python train.py --vocab_size=9689 --positions="rope" --rope_theta=10000.0 --batch_tokens=65536
Below are experts of layer 5 (counted from 0) of a mixture-of-experts language model. Rows are named router (the router's row for the expert), down (a neuron's output weights, with its number) and show model dimensions 0-63. Each number is 500 + 50 x the weight over its row's rms, rounded and kept within 0 to 999. Numbers have three digits each.
After each expert's rows: a language model's description of what the expert responds to. This comes from a sample of Wikipedia text that the model never trained on.

# expert 43
router:500539477535471426544549561476466490465461505480545487579535558442539587462519464463531567532497462518515539534562465442556417497555542548521456524449436487502402494481530457426466500564594509
down4:491532442492407523465521560506452617504494571506511602487531431572466494569504477509536482590517535460521545477487436506522472437487465494451491551432621531465416473563480560490387452528440446
down5:580572472450402426538419459492535499614484506471445505512471504485528516518510431476483452539570496428528455550518540529619455556406461613494507533428524532485402451439503571476432533468499473
down6:471494534608476471584490610559482582570538506541488509526453481519494559490522505512415483564461464432381580490524502447559459563553386503501485521422499490570421521545506499477492504478511511
down7:498611439490530576454476494481471420491509530534452456514530517488469469444468539521425497556501530542543388504563553539445504451635418566563455457463503499486502485507527461549525451410409490
down8:532517493573549515415557526488560450532403610444485456498518458534483548553562470588482447480471431482611483535424473444451562450465419555505457500466472496490474524578392510561469506469531463
down9:454449452599447453576465404455439469478513541386567533483551516501445496557565560563416524491392502476572482428462504365416452553507504540476466466505607524511551541480468531597462472423594466
Digits in dates

# expert 40
router:530553482517459432539552544463483477479436483501504488564531561449552597477498463451480570511523443536540538557543469474548405532557525559525456530474423478516410489455521495429469506558586490
down0:535513464564561511555525508523462525532494492489560467429518400465547533599474585431485473456488401493551498580489499583499533451520423483494415525539511581527515539438539461530579489507595398
down1:468490494439526402547516603461534522509438508604501582414471469512558430471518494537551553592535538438472428539510559550488480495519447482491503530452527508540540484570513503580378465530515561
down2:552457441589496491465556586448519588584484476522491537411465483385608448446557475478498562481529438494428491531481517538419499548438501461508479492479510516473523434537483433563580519427539441
down3:538491379523475575501504484556519496417526481518544461526505565461410456644492469466496508601536531528482520477497479414490628626571488497490558489535467470524440579543452439471473434524540455
down4:490413513465552427478400465561513479508514540545507476514441414486477550457455465450513476475519493436474426520518585566417513478407452589490549479533451514414598529407452479493507518567505434
down5:470547517530507523491462514525440483476420462518451530540463461593507400384483498540534579456414564443523577501558450464532495509574543497540519452399517530623534562415535491490536471550549462
Infobox field values

# expert 17
router:568520498497467441559551501514487629457490518447421489519537527451474527445546544461475537521581485537513563500519457527516518502560470566591442540447416452535478507464426450479430653529485529
down0:477471526533513488494502439475540458436446463468385533522589548504530481633491493431530618532469522536481378463444525448445513509599478555540553526501573527467536547490443487481449535509471527
down1:500517534516491378509526474455498632589479456504631536497511565601413498484550504477426523561530443420493524478535548408469505489591482451431478535538519440568502530479529462570429514491542511
down2:415549597530501477505576520363506573558395534561508461438562390585565555461509477527547508504498587460494480424481544429605517441436384479499459526502461502471472463478493485548529528472482484
down3:458541399541484516488569526488495573445463524543520491519458486595469531486447503498491393484484569541463538487502457555604549462573532492530526569424342538514568464522465521575537439433473423
down4:512531543437517505583538524395543476582408525449503402565512584497571512514511546552571487541534448506492458549469530486557502429414469541438489466514490432472490425488504581585337488416540489
down5:587425522494498435594451493515486568514528579590484487479437570520503509478539491443460552525559500475529484506535623452407482425516414481531500475526553546460480410486497450519507445540456534
Mid-word Latinate pieces

# expert 27
router:520533474470482443533544556496490496481452477511542479567541565452498588471523433442474563499505444538537565567565464458540421493553561544531458512448421517500408467458436478434456533553582489
down0:568520587493583528524510523523463448505488470563532591460493389461437572497498528475453466522446488496527554451428549422464495441447539544475455540442509479485420584513527602545478560530486481
down1:533387516497498509470575534590483520501569450482514413446504599487480458551434531525435609525453427579444502393578549500448510474493499412567468523517522480613438512523548420400461493555468448
down2:614492475531554474495520518595462543472441582466578479565505533473514526384534555500480592531441484432495507440576451495458409477531575474503584450455433392519499427461566556443455484529528523
down3:503478506500506468534578479510560442531483413506481480361555492520499552511549417436465498514388496463544494520598506467527396442525556529408502482448497563535481588497555490526503481511531540
down4:524536476505538517505554518503410507546562503484539501458434513498564430523570417569456514482437492577438511527498436524367468478564466557505478487484510521530556522533527409518558409566489549
down5:535536517436557581518483481521544466496454478531494527513507520481469462417430632410511451482583549521553426362516564458570467456570458546486576473521481498410387452480548492440512459466521517
Proper name starts

# expert 25
router:528550477479473425529554551440483483469442511486536491563533562458523584461497471457505561520541463537519553557547452493566412535551533552502451530454428514512395484464554459419461510570592532
down0:473497498466363502532514538498539483457520488571476492425553466474519424488508535523488422531544511510476468499488545527541536528495455553460499461501516587483371495350499525525546505520431530
down1:524438477396443437448503506538532443510576499462468516511476489509471443538466534398526537507418564544557598500458451493574500505559505508553437497459507523567487457562498539525589572415479515
down2:552558522456475545540494556551524436475541512505465484427515443567503495478449543468562566447534471531433578528504480430593444440466494503512523543492561527580560421502484528490466453530569541
down3:595644481463493559492495452548581509434540564496459508535476472566471489474544584573541578440589508468570472572453490484532555550513457583413466517501577496509533492521553516383542585484424497
down4:425410589491443515490554533524516497523530494469516563472547517525485421489404417539494509481580505495501470556503444562580499553483420477462493455516532464432567443527436435554517631490537423
down5:498465437477596485540556501559557495599513549500584402467493504630597466434509525543533559405528454498433449548490535466455500513428553453494545489411559451522411594554515525495540589501473541
Discography and award tables

# expert 18
router:499534504483467424527544572482449498449440496503540487569530553473510587453513468457482550481500430512534567548554470430544428475565543539517457506453441515506397487465506477442482511572593498
down0:499515516503569557504418525560480487527489536517495467521482486489488528530562413470565494405460478466487438503461468502444497483430515501391422453623550484506500565428439535450461560507579460
down1:502601531530497489465543518476590564531500467516518506492614481507505454539489486406381569498465570546561458516500437410512588492521485491418491548540515459430531517427518537470592542534471436
down2:466473470475499547467516498563414454527517496438505450500496524531482482503508550486533563549427480491569505541444552465490507490481532415490525470455428480511512512609520551531472530469504574
down3:488425446493537548535472539510492491477548597520558431435522521528548503444494576491533555607560448498634473595461476506488387489540489481478499468338559484504488486499527607507504431506465428
down4:535499533548481514408465518546566502453479412567495493485522468426537538356438566490459564440507501516451514462451525540433434551491438506460478542627514422475564483459494515565518473526445532
down5:403509587447444565438492540445405592544521535455408539453519498523452534520515400469517529515503530452454509448467573494615479517475483505391488511529434453544374535478558488465523444577533482
Table cells and sports terms

# expert 29
router:527518501498474431532559559465470504474445487466512479564538548457514601454512470455500564507480426541529548526544454466552424513547538557528465527455438525525401469477525475430463496572596525
down0:485486498524469544607462392508452548471482536447493468543516387568595448480517482463556468403523506508535509466531497544513589504512484503470458487497428476505592387485547580498550449386557542
down1:494530429420449569513520421467564394448482502531515404551451480437484483505439510508405471445505470446568451519603530539487489538587516518513520369382498418538415545453426533555491480448561447
down2:568463505558506595501470528518531531562539496559495675462501582610584526468540515555468517561520487513486517484446599479549478465590539537437456414427435499564489518535476527464508621592436528
down3:533447572500556494536524521471482518481387534517572430485407568421546496531550452493491587511492472449423459374518445516629499498489540494488593458428457438437465459438525524488554468495468528
down4:551546596562565475499486518565451593537488470546549485554521518484503542515484476420454537567524578455498489494396492532529477525497438509522491453535472477467553436466363555446482518482440570
down5:490510543449451487508475561528496418531625472442425569442466564523558431503494462496447482592545397493505616633443470432539518455536391488524489503480500454459485483443389500502504428475596515
Non-Western name starts

# expert 10
router:532459466569543402569520529482593546534497628560464563556531502444417547457509405468497497565481524462479467511529485483529494526528432497562539582427507525549385566462461492450550517555543517
down0:554507424526500462512506525474468481465447448425478552495472523408381448532408528582545469469513520479542571500613490457542528511468529546480345511526497542469491353524478483473586476575405497
down1:530467530538491399464485450533589541523507408532558546451439532524508608505545435557474473532526491422502491487549419443565565462549565451505381483587484443405482471521604510480491468449488480
down2:479500554508480552654487566434529514477507425406455507537505446490569561462486537520492575468453533499516539480567507449408492402443509489436518572444441476577482522449472513478462414487419511
down3:404478532433455499485485507452472466530441477551420543455421493540433520496547479412468458522483574493429481548408484414553399526435507514485538384461472522469566512531551481522512486505526543
down4:500445483465525501363487489520449470453474467581523451565519545568480547562499499548464453471542460505530459546524470490392505570443485464509465522452566513490481543510459463500532607560500502
down5:462485455488454511476538420490439408523392394484512486524510483433395552543490578530431486469482579559513430571459460498480592617540513478539607531593556501512536442564507501441526466501530498
Parentheses, quotes, line breaks

# expert 21
router:509627540575520456474560528540501493501466461495495546570513518400501578472424480506462528500484472543474448581529453464515429600534528464513440522439472498536414564412564442456429453512499572
down0:472543507357482497518528572486529570507447547349401533474519586453455542487444464577503481467464435494579453428524422577538478525483517510473512504518486459542561436507449531481418546412513559
down1:563589491603503534436493524551488502512480531539439559523513471469441511467464499404450514429517415531466467445513543557584479507451463452523458546403516461411509500538582509577471454428485379
down2:499597468474549487479474476547537506541614529483437480437367477463577507534487409558531489547561589650561512535551500519395486594536476477552549530444497534536520531521419500546479523470514463
down3:554492553518519508509507550486517615580509522449593501478477532465495562540477481494457481532561506511473470555544500467451470491422514464407512474441473504490449510476471552561490545536542445
down4:477468546382475472441610456523443532532489546485572449426446606446480451442566568475446509465461499490436443521508588452525485432481533536415421512521526588505498479436465511467486536451497494
down5:421478513478486567571437490488387485510485548534484511522441586479441562429557507540487447562439510464468579513484537431492419416452483675494497517404512482499527451507601523531523579561503461
Title-initial capitals

# expert 28
router:516538473522467430539559575483488474470450501511514503568545555457517593470513460459475562500520476545538556542543454455548417521550563554514460507464432494503399468457502471424492500585583500
down0:577425461439510509616595473518447471524524544509475534541462512505475567515582445582504528515474523521535562541604449491466435542478458503395493666454463492523391541473526529428519556384565494
down1:502528447543560547540523472587467533494500532499523579560543533491417503560578488385499489480509365448502455391516441475547487559520547488427437455470624471516526456506447573532506492482446409
down2:524495559441464560501506537424462517459545493472563530479458534510440508513505476384587480461429476510509625559514507529541548415512490576490583460599519494542578595534424447532511527538476487
down3:487436542576522512457515489520460519520502541405466435423474423500443554470489445549540551482612475471509507426501493372421578450472477530525557505490506476512516466471577446545498440422509445
down4:523493502508405392480427512411532477505509498479498486561424540414548521462470517514534512598519530555447532555473551468400518472558484573492404491447500558556485410490496532487593439527540497
down5:438532461390441469539414486540463539466538451545495522515488523553480564500481479418592504508507446524546423483574580527494447547497530462467608478537467513361463472532505496517493566615534636
Kinship of, clause starts

# expert 3
router:529553499534476417523545535425484486481451490486532488562536557455547596465500461468476561533511492535516537581552452476554407493548491560527458533451434483505403514478478465440462487580610476
down0:504537582462496472426452545493437463480530463366432531461481551509553569464528471539539521481430557549458508496534466540535537483441437552456453423514552444459596420535533476493505531486529526
down1:466438546525476454399590547526456484580459454539543548441532437371554487450466412548481462518447495507378511556475549450423550510669455531560502482447513550486552500442487452524479468545623545
down2:603495485521492511557486524636596571502499527527475495442499501584467500480414443465494578466505489563506420540503434506477472408560418490431470435416447417527527497441509590486512490411478503
down3:614457616463430437589533526579561530513531589477449496480441546433524562460531559457516483480462439483590563477490427532448552545417467496549414488513495493502415447524383370472494541471505488
down4:505465533599369470513506498455571557413466569528506500510591549467469526480447515529505540510512610480484466526531413460447503434458498465488475501397501472467576551485556488478549505400446504
down5:540493524513485568476475462527492587474608434436552540497546579506442452454476473532454613518454573445487481514469565516513461474451427505594458510476527538468505405475511507500498476562513551
Possessives, articles, parentheses

# expert 23
router:523521485511461413528552550472472494460431475514538495571529545458532590475514464461499554496479431524539549544572466469548422508562525543522463508453436508516405502459541470420481508568582498
down0:472415555630492479530442507434508461453503509521504473532506598528562610499478496602456496478522450511509470534456449448608403421493418465524469431501504485473549505594538496556491438431480520
down1:611562544586499452592519449484499438422446515537503488454427506450580595586493459608515552567557495453393505544474493522546472542433521557550505391502579481511486508538476528532422500524499431
down2:449452504471487492498420451493454425535515478444461498435517424498399470490451475574573525571515412503383457528534443504448464582441373484402563539487462467495528449555532480464528604508479472
down3:490507518429538477486456471465549488548643539471522545449425443443537561509574515358527525554456566471477441492458498469448523539537497409470516497531508479397468569519485509490480549472608462
down4:547460543585529494493460472504466522556517413538444570490459480550498511532467525635471516487440442550511544547537500490528524473527481523471456491571566472444463500485559455541522528338565479
down5:519459496398518420487493468528517612589493598535529473445542528518358492478529419488523548495496605406453446442533516494492484483451580497613507519538539455475437483554451489472464521515425509
Indefinite article, descriptors

# expert 26
router:588561426554475468486537526548479616488495516481423532530570511424561493420487458402423496519528485573513525529542438565528558483556545578568412515467422532551475461393475435426485509502544505
down0:459465461467525543482512487508546470541487443510464494465582516496559564547537504491503490497501626530454461565499552516526594515432440595451562465517486466622470537490469497439609642472509616
down1:429511509481523461531487482444485561511505477426574472434451406387515488449514588498484476439489548510488565471575522477502587432480606499556520540475582587503371453478502566429565484525558509
down2:555512441483495488564477512635455442464521515409452539523492562507539475594526522480482650545568471575526459568512508557517439551475502516552512374540477456543489444526581514539472547465544481
down3:415488488469493565555473437540480533487537495412505547491496522427473468489446474475519459543587461507548418457497380484531440570467516515504484552510461482416445495389507499494491411485487571
down4:483480531446435492502535513438507587560478554478501479455519444470404445414590422546506605443584511560522489509447479463513361495444538521577425542510504518470507430486482505533523459453443476
down5:520501491541559447450542525433501561437403519482556572433642506476505420503561446494509468548496569519501510446591543503538443509508460589459484503539504553424420452477443510541461429419508570
Place and name fragments